Below are experts of layer 3 (counted from 0) of a mixture-of-experts language model. Rows are named router (the router's row for the expert), up (a neuron's input weights, with its number) and show model dimensions 0-127. Each number is 128 + 32 x the weight over its row's rms, rounded and kept within 0 to 255. Numbers have three digits each.
After each expert's rows: "mostly gets" lists some tokens that are sent to it at least half of the time. This comes from a sample of Wikipedia text that the model never trained on.

# expert 26
router:150113155090072118129127136094200131137082145156129162080147116167103131158151109107168129077166063088151093189153139143120064100116115140195111101138151099128126131139143203086061092144161170123088163165154177168078144151131125171143102152117125128163173096117075078113114124140118150138139105185143128132100154165136135178146105155129109178141084167123127073082081134054158153109165
up0:090162118154178092136209103146163092152182128054147153080147113141080116079106125150185194128126153145116167064147153129095127080097122140116093112091121100092085147121158089099150131138166196124184101101153070161157149108138094118129114075161112138151092125151107107073122164148066111172147087120136172184109103147080112141128118178151170159147135168135099090149151112122078134143097
up1:084143124147102097056165180102122072134123155108152114131190098119109087141154153115167114118143160111193138152132148149113142125095062094158094121112190132077131109174086123122098086197129108105166104084118102073162166151049126176156113089102169148157151105111142132132082107156118120119115142089218152150148147102167094075120122120140119212121141167120159111100180153118152122116087
up2:072136159141127139113123183111170114146131126098162127062160125118203112125146103063150217141089183122104117118136112090139101152122133067088125128142191125097094127040130159086133143119120193149118120077131112164109137149143138160133121117111190104124165131122117130092126149119117056126169140102027120166107142096143176074133199129112122166132096112170162110119094145129125143150181
up3:121101126115044158135092119143095172085078113128157143089146057111091123095140162116129114106145180109075084197171145095137121129180132129167103210122104070108099108156075100116141150131172124124124120079148109145147164168149084167098127130152154100131185161131154091117137179153163102108134139165101146149141108081181114151068059122135156150135189121206131128146098115136154163110094
up4:147154090120149086127123122094145142104174130123146141127119130125123107165091136153113095167130161057152167128183119122168163141142125184150166160155076086079132071103142115146091130110118178087191186121074033147103082108116108122146159187168163133139130177149088132159119093179127113121130161106087166121086096095164076164116103133189088135094149103091129070178128152088112142163088
up5:138158107098143129148088084096104097095220154164090138168129047129167098116135128100141125139104108119171134087107077124148167154169043128173083083161149143155196115068109136069140158099120158139102081125124165102113092127113202133165113132140141103126144160198103127118125150104152146082148112082133162077118111098114166146100166135160120198154179115148103113131107089115148098101168
up6:167138126106098098083139119173150127180143096144139120074163140142171099148174083069113093128161118111095135157156158142098132169094129079110119117145199126141117149110161149151105072102135110129136188164135126133098137150066147159156134082126108060148178113145115134068104111113093115147162157078141082136118141060118159134119093169150135206105146142203170154080064157072186101112127
mostly gets: "96", "90", "86", "70", " century", "99"

# expert 94
router:091150172094148095168118114183146153116129181121162150136140161130125143157150163087135141112152151136166113132150143085143188155117112174132083103084190157105098141110084138132098136099099134155091158095102096129117093177111048170121131152036125118164135111190145081126096122183107123090146058148123138141136086062146180146114153083101191143103067116096129190117109180137094102120112
up0:130142170071098123124075174137097147100132080137174122101094136124147132102122156143187103061122029150126202129169109105159130175106130117104145097158127135098136067097152135117101096133168125165093106177123095158108140083093183127162122090103103114191169194075137099090091105186149126123158125131136177104168160161141129108166097130088101117179185141137075090114143126120123121112177
up1:139159147120098145114105148153186155167130106149131099109142108095193088166114200051123135087127147117117119137064090136177150081092081130129128109178169159129092174123087113106186102138119145144117094103084136088126081101136083161121192218152115124142119140126183145105123122138126108126119100096126161132124182141143136059070161189107119133115117112079103140133095151206074172129127
up2:141139119103133136115206149127095108117150166121116121119121112137110111167145121105136134091050134123081150095052139084142181125156151144104077166151160130163101133133147125126170153133126107167066130142066122104142164062141100146146162222112152131149098201210126179134092167102137062093098107108122133125117125100129158085078093182080121172141120135112207163114089132104132144136149
up3:168082135133139158161096125135129178214126139071195176159145126111110155148108192130124142125130123166108096188140142191160169153141102109160134072113217117129106151099082093117133099094054145120096099104110078156141134106122109122152156151097106053080113103152117057164116147166139075123120132139103162141120154082144112124121123121092129098094090128115086154167147156137108210098150
up4:077153162110129039141058084148133167097107119107148163146148187164140057137173138127105137146077109145151091114147134104174135147128175123131097073157128109123171160064161124130101114160127196133078165160115114154157103146091103172117125067077068161169105091143140142095105160115149094135134132144080164156130147124093110105119129133103106196083181159142131112101189133179170089131125
up5:154107114107144121157107113125161157088134135087088089098141176148168095105141096120128139128143161160122145074121144101090160168156131143162101144129186170143111116183075165069101132126091152116133118055096147103115122135145088107127112125121098158130134130190119114123131157132073117141151177149067145173078154051118149154141113174142190105104095251138129118197111132143139076139058
up6:115211119083205141066189122136115129119135143107102119132126120082136167119117161194131144219115137178168102045169157144102173129122087119142138131123143114101145187026110128100110076134116161150100127105129156099136092107171089113143148089095121129141088151121146130079116155199088158124144094083162166120182166101137135113138150151090139120115086134123120150120134141120158102113069
mostly gets: " m", "′", " km", "°", "_{", "°N"

# expert 89
router:078149056219158147104098109158130142134073133175117185162108116181157164130105082097116100174141077125151158191122123167194173109103110173111144112129126122123145128098147118116110173130134133159149130147129127066078125056186143110127139133100134141131089113142112094170093121160117167082126149179097126151148169157116076163146135162165107070133107062152140075109153107156095086111080
up0:122097087131136116126069124102077107133088145106134169190185118134151125145110084105077137121120104098134171205146131129144120167173093159123110195165130123150112177118128127114176159084171135106170149154095065111102101103114148139113140154139193093167119051164117201143099144114115072159112149167085141160115162113107150155080100074187160137137129129105108053127128112074127154131075
up1:107175111100086120117111109082136154114103113129124100138146123065096148167161150117134096140135075118153205122091120122138127181147157118108128168119114101089158163086178165206065123064084190076090131164117134128119134081132153137143176126179181077142131150114123105150120156109088115059124140124079107169183122086157126123111119104110121187141171181100079118203151155115082135118151
up2:104176173119148090160150161143149133097162166102122143126115166177147140164128108158118113111161079164099130064089124144144119127078122155089172188126183110086112126107103138128160107154098202135153146119118133073120096066076114129162081156122114155146092151163137139176153109152096184156119158091077132092110247134142081083105125137179132152079154124159101074126113130135143105139066
up3:097089099168091147116143119183153137076210093144089166172116123178129096127173185160155101097143103169130104107125146117112146133108145119126081166104098103153151139104128131107171166172110141164105138072118088087054105112185216100111115118124142082131113140140157121113107124119171160150118152158116138073068104161115069113078105208163058099137150118121147134139152162105130180093123
up4:138113086171105184157124099108096093104119169123102202150198137146122105113120047100160090174140110207104101149092089065119121162084144082140075120155121124148108111121104112129168131172132143081121065122100114125038121153193116138108109125144133136190088125136125103105097189136210135110121146154110144108156139108085147112138130123172130086140130128179140157077175149164111142112152
up5:170096163110039141181103136134117139067134174107113205156170177093115128142126086083135178130118069143083083110101168098151094128114148146157144104154131137086079161185089136042154082140094114160117151141111120147091104169171112172135128182098141077174153126110153071139082167123133085121112109131149131160116136082152139117132111146120135170122127164150088141137155170130055151095158
up6:110129189111166175128145144157139133133052112124160111104152143118144084104092169127129125156196132116133097135127225139113182118129138137132119180140139057118128150107045083108135133159177107164103125108152122094171147094138098154109179151173142132104124144178109135155158091107099118066119122119110144153162040132098076131111102147191161147128172036105098120130157128071147112145105
mostly gets: "_{", " ft", " MPC", "°N", " kg", "°W"

# expert 74
router:097096109137129125155123153181189137149167129098120043124164136146121055123121132114091141127156067121153190182085118096119112152126155092180095110119111094162157123100170095133114098105145153128114107150154110146093104161132151102170085120109151065091092193152163089148168246106119099121112156093092098187138160053119137124136145130106115147126071144102128154102165108160137160153101
up0:133129102129120110112132147136155129172137130142060109133169157142104084143093135153100210136092106149129154087131128132127181160136111166128086103143121175059105114214138129092145144146114099124142129117150193125173100097083157106141130147145110136132122213187067164078092050159104145059103127113191150115133106098144187158060123125149122062143124082157122152153117087104095155124132
up1:149142082113088148115113132112094117141194164152127100163186100171124114169090214089059132125104165081115164126124178131101168143169189112100132097156115124117123104091138109117081157084088119108130148166141181095131032173139129158177132138149115068097125191110122127076096149118110147137129135119137173099115072103069103084128133138110095126168166111145118129160144176157125163191105
up2:107131111180130184120086109131106142195101113130199152151125166155166081140118099143154197143055122151113140127130148103172122132136090114212131136153164077146158132164110147140089111075155132129146164102132178069090134063145110144065120127134119117151128106123163145128112126165121054116108130145140066111182105140051110108186113144103097168122226112122135085134114142088123117126152
up3:137175147115097133120167085103171103153143152091165134194117073149166142114086162079151152102137108114104151143177131068112169137113164143099194163130181072131166142142099125137108082092071149127112099144131149178188078138129107102144103132136131118106173120109127131120090088058118156135167141042183130091151182085113150161139140122102103212080146164122079118155125144089132135081130
up4:154126157108117107107101151107123113158118070150136089082170136114145136109096170140092166187146158095167114126092127130138158113106205079080171162163133094081201121131093161139153079113067098090121120104148112173121174148125152121166081112133151079170156151114106091129054158129117192132101179150149154127095106063196185079098093096150138122086137132140101150144174178147147124140142
up5:097098131121143136132208108142086149124153088150218143130107105143152138103176160168136188158159165140149108064130083114108161163127106145167086145075102159196146137109119072151123123164168130083092188137101166152104100085140172123124130152081106090113076122183100154133143071109115183114145110096152144090110095142144159135128103106106118136049095131099094142125181081114108164111191
up6:100161116142108124085143053174118119141173196096154126054137067127152076142176125147165156119162112128132107120180148101153106216140134111116111095036191079094098097118124130131155117148091137099203104163172095098123141076106109193153142139144154094075076153152095091109134107133109106155097143131114130162081160125114155105142099161126129153114115170124137174122162155148177138157138
mostly gets: ".\n\n", " \"", "==\n", "===\n", ".\n", "==\n\n"

# expert 73
router:152099125069091150145122125144175109106183153097097129109144194093115083155154134144148108120108084127112139202138105081089085182105195130118144130146160142162100122072181079086093156105112083133105122146056159183081140069171160116168112108090139068130171166077147107094123164127089144178124115161087161117096103142148170124146119103119103170134075145104155152112194128154114097124122
up0:147132138137101156099045128197088075139150102119111175117090150094121118091145080127121070107175149172084169143132090091143068164158126120151156141174099163172137171153099136147148104156161150109121128092125145141142087148132097103051073120164149099117165197128101117080153153115129107094104152134113156129091184117132177197117097153105156164120099163191165113085176146150116075119102
up1:152157125150125113147105063191179089062098100153167181107164115094187175125119158110163163096110157123128183094143134118105093117145157089158112141086091052120108129122138098152146084101116132131188067126111097142148109151116148148143179067127065135126112104163168097092107161104106071154115186108120103184137130174133091140117105201144158154111188157137151119122127110061118105148157
up2:150104135104146020093143097110191148051159097139166108098133180142130095132121142149056141174092084167142200149155121098134149102134093139142155106112120160100142122163177080155134173131059106137116116095065097149163146076135078116141124164138152124191192155149125123174139112123125136135117092113153152124110184144123095149118116120113075136114115166144166125135177142083150050095131
up3:127193170132102133185142140115138147062101124056164128054168159143118084127111164093140156146132100142106093130117109079121144065143134093151124137162134121164095107128125093134200168184136077124137128117144129144145121156065180089122112128157054152165086171222121100100092162149127106122146105170129141083115095151105139111125081165156119116141133162137111162091136136054146122079187
up4:096127141105069098137141127126210115091050108111118142130140105135089170161140120096093116122175107116188101192111125128151097177098116124132101118112158141163082152171152195102113098143109160218126126160126134115159158112131134110124140098143151118186137090124091122121166160123139169121100176098141172156066119160140041140133149114090097164137085143062079123108179136153170082185105
up5:088093142104134120123147114166158076097190136186123121135184140164162089133150150163116150130070088161168114097091129095138120121151141084067110077179127125125143121087163104209120136113079113115100139102169132095121134109133134142118142176109121151113088129116156168120135119077137187169109155155146140096061123164128188099081152093100117204148180131078147094160121141061153169060090
up6:141124124067116122160080171091086143102139156077148119132178115129136118157152157091108117172133136170118129172079114086114147149123097129093098193187147143100131103185155058087136133098147069191163160121117134171077109130126174166128109101084117061145095184171043148120105156128099103109145118150148166124106118146152126113132119125096119139104130118162118125112240159167168093106095
mostly gets: ".\n\n", " of", " which", " as", "==\n\n", " became"

# expert 25
router:119181132090145157068169079136136120169126081082115083099176135130127121157144088077127167149118203109082193149147116085153158134125148145172125173149081136102138071109128078131141127217074155123148109131138103122106094142181128107143168141091123154121046071159122144213121115159165110175113136119129126153105115046097146115101149170143135086150105176149123123161144101138111139108124
up0:115220149166145161127104148132101145151116080201128111110119130176131134135064143146128080099129108144072136135131163101139161180145142164114152119172106125123126124093161139061183082095083158155126166134074154129139127181129165143147138128158134121124107145185124114050090087114109097122149147142172101134065091028117157109123100151180135188106075088129100127094178130115152139116088
up1:125192078143142151061168196138110132198115047132182104137157157168154090160111139131130136194094139149142148142140137091126118101129128115169129158192102166094160063138098143131073117113103135143117144074128149121112168140157147130117155178112187130168089166116111113103114070148143102139144092127136139104061119068113130117169053055117152114128142093115081153131135114168061123111123
up2:112129140087130186147084147114160111148170150082115137114126127141152131072071141166108117087137108110118161172110183127211149058137172182172085113116144087119098076139106144167123105159161120076108139124106091080134082068114124161129117117113142178096153084102119161156221118141126116105093117082130148201170156092143209106169104149170115073115095125145146116131109119118148106152152
up3:111137164152093114112103129104151125143071097128090114090168157127142114101156152062122114049137123086167086143082095169131098181124113070183136084122170108150113169115114140139165089136116175135084107126089120112172114129126060162168120132171125120177178153144120147082128110118100064147079181134176110123146138130081125133126176128073159148130144110101194137060152136217131172117159
up4:157092117112091139105177139127135132120117149105166060082141141097114146103092145129168060158130135089034108188110172117151136150192166094093114127114134095108184137109135098151139117103108163077148108161194078107080130113110096120114103083111186085122149174106146103148147193157132132121154119117119157148110066092197182095145109147085168159140128166121104124170176110146194124098145
up5:152111102177085113142127140170167094145123099143054159123188144101124107178092114088165158125093133143134156199140155091125167123159097151159069120172065185117111098172113092171159171114134149158132086122108148074095109117101145119130164089135112158097112126173097193102107162164148092100080165119105113136099097174103122168093114160105105087141140176153182076085161090137119165065126
up6:078116142143154145105148148111168087139128108152132144082147096107131076111138098123053148123112073157203159107162150147127113122098177122080109089158070086116095125058078102156126130175125172163128062116163095158112115124133092159155064108123129129150127145151113177195109171165126122096105167138124130143071221145124116130193139137118134123121078141097179106118135159133207167119152
mostly gets: ".\n\n", "==", "\n\n", " (", "===", " |\n\n"

# expert 50
router:114098131114106197082095125094114095142119155112103147120115103159107068155129176149106126074153050135197081170136174099098071134095126149115112178123138139120137159104131095204160104176144139158045145156146130144110110146118111094107142126078099162119173184075153107079132130092138132130098176121093135176100110156135118149142124128119139199134116208095087106133166179127109170077148
up0:117088108145083112076109137099122136167158109118121071108099152159134071124116139070085121141124202139116097145150115156134104190112125061093113099156124108108135140110087139085114132109088140042139161120170121126130128099095106080133131173117125091190144191155189121172121178170115130129207153134073132144107167079104133092180168160157147131127161115140205152167090112101144175106152
up1:164139112146123150111100174114084084104092135121117136102161106124149117135163128147238151143077108124201161108125164133187144122145112124115123083129121142139049124091130048065083109052099110118132128147144121098086157113123161109154121130085159093134153127142102160160197163134124151195168134091159176086110114143143135142160132112071131171059164083167129153126148133107087137105173
up2:129181146101145139151137104141082178182088112070142128156167154128152161098167092120123103155109133081132117152100108084120132141169101123150083169106187147125153136083159164117170071104163152116117142092159154103175151118096145155129115144140067143155113150092075108073165086155126111072131155123147104185130124115146155102138110149179146071043197138154125156101059076160169063142131
up3:101144125157149095100136159142097094153186145117127155151128081149164100072174093083159118116127109089154175117153085058113154167150187132109146084166094118108124112102132176121142110154109132170143104128051107091094111137134194114195158121133131131081127107183080154076150158075128134140136122119163129160076130088117147116087152072131101125129110139134118225143178155202130071106155
up4:154180132146096180091109194130140084139212133121176148123124082121101124180106158078135106153120040119208094151184108144125130123096046121113154152085159190139161109128127085152161135148104062103086070109154170115118151118130128132099125100166116109091173088137120116161126119148150177100085102132128132094123129099068160151147126101046131147148139124149136149097158133069125116138117
up5:115157051103165114112124208143176073152129116145145153126120157158171119142095154145178149082150093096175088157134147129061132120134165152037147140134194102144115179145135135116165157156112170093133096128171185116122109097105088132049165098176164133113156141096095117102104073120147095084127159152143150137123149168152082109122119128143121065110069073163124102105128134071120152145147
up6:110175110147165136167116179080168060051157174104089078110152132125118110159137129137132130139148118111159124172125173092165135096146111096134126102177157114161144111111202134129069184131096126185157133153092106105085080115075134097207133133161071110111121104103137124082100090141127071122144141156149089133075169157158114131151145143072131151146156212141109099124171118084173108098105
mostly gets: " ", "–", "19", "20", " most", " part"

# expert 56
router:117153126109186160109116135170105118110187098115106116077169135164159169166109092052130097134137150157100087108159122104137067088102148159156079106135122130085142115089155142115145175118142165126104109126161145111123119187140145092103159055166084141214113133186108185085136109125142120103113112155073154108131157126144135150079181145097121120109171132158139077045063125141171072162120
up3:159096102070159124111092068087128088156205061156138123156075138087112169149141111156084134120163160172155119155107144188124128126094144215139077093131128171139147108159178152143119129113149135134081123179113173094091081088075141137111135125129147136107064138125097126186165096146071102135139111154064168097097186166123135156176103150111154125148134121115111101168127109092192116150106
up4:146067136111163151085105130126097110166106093076136167105153122138122197094182150171152124128175132119155077128148207126135213170167187117076107097142161053098107129092117070123122129146129175141080139133123125174129132093133156071157114091097118094075145109137089152080102134157147108075149087131125110182155136174123093115145095110102085118159144137128090154108121170150201119160135
up5:122130100053108124155162116140100098131187078115137125123191127070176129089135149139165137122167137142180110111200087108157163179105120111098064145178136169089117092143064121106126200163183147122167162120090162169122144177118151143136171143102101136095162087147058097122132128111103106111166091140102115124121138046123142146086134133084090110160145120150145165136091140107049149146139
up6:249111122114161094194105105115099142131076117155157099198185121103130055138150150132062076100096131155156144130135143134187096104106118154144112079142140189141104148144125133158105167138110120113115128133118203131122087122138153084141168162138132113136089060153136163151161109076080088144134159134110138100109085134125059123114130073078150176089123117137167144110127153175148148112096
up7:064093126121179144135132112125105137095150175136147106150134119063151179101142090147082098079068123194096137133166116090133185102121149083079042118097155125129147128144146080153138108162158157124140135140143124132108129111125085111108117174204135122164115134123076159169130175091169101146142130121056166135181135132161114080144079171100099148120104168144175117061102108114121202178118
up8:115117123056154120154135078123108086167198094091117153139166126102115099134142187179121130160125128103113165189148146104198102129155115161135119090099141134130171091118083102131150129116146130100126145147148120146169087124117124063135123174038108072157112104194150086139150132041095103195200107148133139111070135133112134171114100117117095184142171155132131125082105185094114104124141
up9:126142088090137094120137052149158088151139135172133177141132138128178075185101165087060099171192110126115155123095150090137146090116090103044148125188145140128129175135124097148118135122142080141085127139137145168096116150136168121070204133130144093167162138187060159115103117128101139062144092177152105123124127103095160132131173126123137184131123114142168080068159102085155136155104
mostly gets: " University", " work", " life", " school", " government", " School"

# expert 88
router:122214159158151093101139095163141138166161098082183099159132120157080142100135105078118166133136129149131119199108102093204155094094125168113083119160219171091118127119103126118127144097158126138138145119135012060158091146085120168069094135094117156142111120122110105136118153186130082071124096098134162103188127142116100160091143148131179149121142087117141106112115118119097133125130
up0:127104120155134111093126085136081152162126096159135158074121142151134077144118118103081065094160069173082133125080143101138145140089088134142092091197141151156129104087158125185177115202120100134131139110100078150115129154118175170199156140145159133080122027152098125111113156149187118100103157109091072166138170145104126144123130143147156088085154168182133118064130103147158126117165
up1:166098144139140099149148152117074106134151142120110120208156126054152134128094206112175181087155111099110106110159106056118192139094141174098120112130127130101227149106122129134169073103129138166157169125139112181141099113133112135135130171144104116036133098190067111145133129087099158140191150144086100123147124162159113117131098089134172161122072126110094149139105155102099120104096
up2:145150177135133106143097105102143170148160203122182151152181087085156102087075125165124087114165147112107156158165095159162109137080118147095082155136114175156052089154070148155120155136104182060100078133071176113128088143151099094124073139108164120141127119062074152125154147095101107137131126083137183144137102124147095104123139182123084118115148176112120154175170133182140116149167
up3:099150095105081112145114082137202101151104124146130119115149144160104112104091137081046104106173096149112177128091121135170152102131151149174105117123108148160126098120193112147119112133087119126108105087114137100183084153097148142137089154174176111203127173151103144152098148155117149050124159148100171205076111110120188116102177102144139154132117162185147077113093073122154062104153
up4:172177129161177149100103097145119126093175133156106144200138126128127155146163137146155165157098036153140125139123132130163110107130082127125109052158167129119185117090128158106161120132101183083129033159138092149132069102182141199128106123158139105070154099122092109147123126143111103137135116136165152051103097106153065129149091126114152138178148123111044079153174113147127138119131
up5:139130178129137122126142152129073056163213120126046102171151114074139084080139123106116105142115126129142102130100129067158124136156121137114053131183137130149183121128117187133110144161185093144079112139157143173145162090125137141095066093155132111114131141130115167107153109135147068189131154093126122095092141100157152027130103100118096101110172157120179140139132131087174141108192
up6:076139187140127073144185122154161137135153150103159141103164164110114140150170143127126137180082137113138115118125140143188139118159123122112036100141182165101092127129130146067118082176079147111113188138053070136138126067113152121148133103099091115147119142142131139114112078140100144165123094117133202125183133092115120131151099109158202112097173046206101126143087140151108106156147
mostly gets: " m", "m", " p", " b", "p", " s"

# expert 84
router:151113141104111124133123115116160164091083170148140092137135123162109136154122118057116124089157087104141159173094116131169127056152120159148139141089120171126056072077092143192118143117073146107189130108173166124178154106126158106161121131096082122144077123152138083133137125105166179119117163122148110128110196135133091177071119117166097103132148104146150132167100085039208103099074
up0:120134135115153120090168121125146116127126104106093171218154167103083084126098157105102187101189114129111128105122109090176099128075150171171132117191082179126150132097124128138167106122154135118123126073091114108168118149132124172122150143078132177144109167114121179126176057110078177099144182126132197181074115123127121115064147095130152184090090104155186136143099139087130075112128
up1:174105135074068126146132147129092112082159213130098148144153117154134094204085173103146140084101102121131177152143106129106103127167112189211164132117121145110090087099103157165117133178124078138078115131086082127130118093156162125182187113152136158129118048120151130131124119165123192088166095156141166121062147108118107117142136099084154116081156117100127135118132164117095079160079
up2:076135168142143181145111128204123148103131155136108136125208168076141196146102165124169078093151174138171151111118141124164172130136129108128063018105102159101113072121097131133187172134064188081147120126105123069163157135122118094122142101075101133126106124124103143120145120167130153129115109105128169140103134052144126110109154138126177146111157136162097168133073129085132076132112
up3:094099117133104109142161178141100108158136112147165169153138148157176109155062140128078126131176092100128120170138161128145138139080071118133107107092076146156092122124087078131169152115115119072108144125171139161147110102185127156188091132153154175126108230105137137070087169129149178127145090145146172108071084095127170154147136101095187166139132074178104088122129056127147088136101
up4:143165138119089136143120081135129149066094123159135135099150150134098125073091141085146127140145098106156126142129137100209136130192092126115108179156148187134104116096119172124113096155168183160113136115121140133095141103135081116194069183129165141061106091097118149179143162133146114162098138024153163144084164175083140142094090139186131102108131073174116169131124146080151125066130
up5:180116136117118104098086106084196146171085094100162142117143124142142086136106127098075054174178097133112149074156152124083177101110097108099111127188191177170147134128178161163132103122161110106158118120109193147098172144099121094094108147145067101182128148111072083145109144115088116186179167147118120140062148110108114124157089098139146172179151146141105128160120093110174160139169
up6:116116084084126155156148138140176155199109070086125128080123154060135072113092133133155133172169123062115115150159121119154124168109179103101048149132148122130119168100119128100171090086208137115093117131182139131140119062092124106114177116119106123107193080108102114184143084119123121115192119100116131131167142123158178137187101089108135078114137103129154152114174103100183144180136
mostly gets: " two", " three", " km", "°", " four", " ft"

# expert 31
router:125149116114175107097133088141093130149069154102134119052141161107157198120145119101168173125140178099100161179221166151108113117165096088134141139120140061067133106137102144146121125154147116150196122170148161083106102142147143159150120093129097156088099099070135119150104184196159113162145111097157109163134144114118110105112181203082097096096150100139086155122113078105139133187128
up0:122143178107090098039126177154111075089078077116164135151164088108148167114082118158142115064153150129122082191160083113157153151148163123095127166142145124134168119123150096124106144088111158169116117156159107135167168147180132111150107126074122099163157142119178064138140194075110115109162210138127152088114079147109120089153063080090153119144129131117080153087121149156116150166111
up1:186134134172123128144152098167166146111180107167146151111163138137107109134140132070055136084158114130119104135120130168112091133107154132149132108131079174130128121149122098146199078197128145121126055127126109117125099131142101176146076146120104139161152144167128199082074120130094027119115092151093142116173141084100054130088128118126135159114189186096130074088184120175118150130099
up2:074126108155146105104131160104156125125137107104121120160133158160114085079040134121154122144126118078124165086101156195164093142100106120124133158112071111100173197122144101131209097134131178086117139160125114141169116129135095117143126050115071126167131127107095160166135189161074166127132195067140142106169134121153120069154069119136128128128102168147138133206106119086165134181095
up3:111132119127145107107148091172163130134144062081090086118156134130102107146111147110148101200118174048138124087170119171121097125172132139153119145163175176127159102152118162078139112154124193084093147114141109092116151158128068140142173104136124106188132082120113119159152121149075054141128177090156115137130081057185118124144097118083117098099138113185135118144132193094102151212115
up4:096160095124125119103074088091109164153120115104104134133201138104159158135175107049191163170113081154170121158132182144126076154157076134167142112137135137114066121150103136114123093096137155134111105094107150146124129165101111150140167077158181095110124118115104156089110212182131067142117143093131128140047128136109126092143151143083085202137211134142153132077125128144142078126108
up5:154124146085108146112152056168145131155176112204162080073174134074125104216149122127173116115084127103131132171115041148091163135124144127144074153085089138134124078095125078167163118120150114092123099160092140153132124105084161160126105120064116176094095103148101158141149101151180129085158189142150121126100163111120089141094114153173147124121129128172160079106119137128207097134128
up6:183141131190134134133112100114124113147139138099149186093155166103147153135110127113141136115111125139162219158112101128135129171122085059208117167129142106107131070053137189123104129134164164106112111141105117101170073152178114153126089107116142100144061125102123161147149137117171076171071114098087155180106121124161136087104149152090137192163162106139102134109098130075141068123052
mostly gets: " (", " =\n\n", " co", " director", " &", "===="

# expert 83
router:164095104125106125183160158123134124095079148165104179096147140137129117071149140105163151045141166164143141160165088095105087125219099102103112092129146095124063180097130103060120160125110074131156146171078164099135182115105164159170116093139156134111134101058107085139115152129139111195135115202140101091109133167160136156178088086151097101127094140118140157114145130079120137109155
up0:099137133116089123186120152170104131124160142138150115167139063160120099139085138109134057105100140118116093169140119123143116185154148096152108121099141137110155177139128103082104140192102086155092217098127085150168089161070137143142153113135223089121086139050044166166119154142103132159070152160085144084118068135158153145120118125147131112094090166139121164137151141167095151142141
up1:102144149143142078214164164111079102065128122191130146133110136128095092139175132154142105117163126131085229175153124141081107110135099068175129117097139150136094130104135141135122104121141112160061101178079123079125077175149113106215122086144152123119138150096140133107131176080172136163166163107187164118107127118127104137154121127092118152099152149128057112067124164108082126132091
up2:138144112078172091095208153122150127117083106127143125136205083079146124190114096064090163114126084137138179110140089081142088194093107113180120107124093134098127093118140124144153103107094133166101086116107163128096142131143100172101156099144163160133139173142064218100129147106085104134143126104175179101093099147169157209124076151141158134124120126161144100112137079127171116115153
up3:130132096131092095129094173105109155093143165168134084153190129160141079081130155133069170130106193071177142121137083132078160102136148099144106130124128086148125128184112122134181159147093136159092077093115097112172116080159098097179175137154126124154133145068161160185139073219084135165145104115120122138061131048179115124110093113151145126136153156128155109104139144155074143138139
up4:128114140135101124120152108182130147078102125171153218146124155070138141120134160123114137164096101147106105108138082123130162116175159164135094161146206087149112085124153167148087063113110170153091147123032145111182162101113097141182073107130130072111143137143109157137134087109140077162111113195155139072070077141135094149164147115131179133091159120099117195155112136100117083116129
up5:101093131127139183149123117112134131112091091181081164087161198139108125149143129062164076086129125142147117208130145205081121151141117125160110138163128139083155062134100142136106106090102163124139103157155193058133137164158184177116120116135177146133137139057111149152088125147096084171130177139104115096126110125138132068149120100100168147140123102107071165147093192107146170105082
up6:112108076147148114153057179132143088083096139159137142135226126105125069158155177143097151111155108146181136169166109094137179117086108120110135078124149115106151079126178111199112085102142082150108154083111148116115134105172073128190103085130175156178181141089117169117089107089097114117117108162105139150129112109184111119170145149127099156091111184143136161086162132130166127080086
mostly gets: " of", " which", " Africa", " This", " between", " African"

# expert 80
router:171094115108107131099103143210174172154131139102122085099108184141097093104137095158173137152086148085123146157131092135121107138153156070143152083099122192125124095110162087117152129156123055162146131111107152165126167048186132106142143140180126110084120174074149132121152172143113150170104105083103172186074093159148108141111077158154102093117081102118144191122132082181116098122096
up0:146093091124147110154076172119170081144101097201120115138111146117097142121159143162159135094181119096168105092102156158104172081187149118114099169108188076126154130119104117164116146115108167140161139083139145168138130046100130037114132084138161127090136136072094087172111121114076095158144178156096113109119129143155104173211092147060159136129095127138112156147172167131172128119108
up1:116156120182139132164129143104183097107109146152098136130142151141102107182193092096132184096116118135127142160132121116120169108138137098162124163177119102147130148097178131137135147108119101152166129167110165166064112107134117144188036096171087192126151090075096188097111156104102086079087109143137179107035150123111088157107132075061102171138122144128129134116188141140098093182122
up2:051112174139160101178176140148082136117199101034153150124120149081129133093166142172136169155116152107135118073167119142132144071157133120116100115096127160114101093165091142116114095166164131116081167066136089094126166135148106142141227086113110107103071120068119170108140117135147106125133138102118164139144112123169194181141090148090115084097160116134094192130139129107132126135181
up3:177100144149174105167102127125141110144167078109128100113145167160117164110098140163169096064173165137095083106177199136085093190134148082099131121159133124106165106158148134136177128106144153150087164136131140182108117131161153115103117087132116033108129159143119178070115159096118084167156148154127114108143079104116097175152068137080189128140095134156028168148151114124113125097117
up4:099114114086108090109114109147197197081151102140091094187159156106144126117135146116092100155093092136096145087122087137120114205133126137087083076097111149145159185146164113148133139138164113161073055118135106129108102149110117135112111165155117108115154190122095145109108134197136122148150188097133126173082095152092121151077134101181090156110122195117204138157102123103178064097113
up5:179159113109119127118171116193208142090137139158069144176112143099123096120116109138150156096168141166126116145119150145151168140170140118133075141063098178138150114076095108144132143096157118159133217075117089073215119102111113134129139123122191158160058122160122167150107126112085172115111132163136134127030116127111108134143105066076137119112106100134135102099084171090122123142099
up6:168142102133117141100176138157097135129153094118120178151139137127136121079088156099094123136098087203098096096119110154166144150184133152125165155096082139145145068125116178147108092191112111131147151103112095101182118079109127249143102157153138147090125118130112109121126109162082081100115127142112097118079155115146150188069106085178145085132162169113129101127138061158106167203088
mostly gets: " \"", "==\n", "===\n", " as", ".\n", "==\n\n"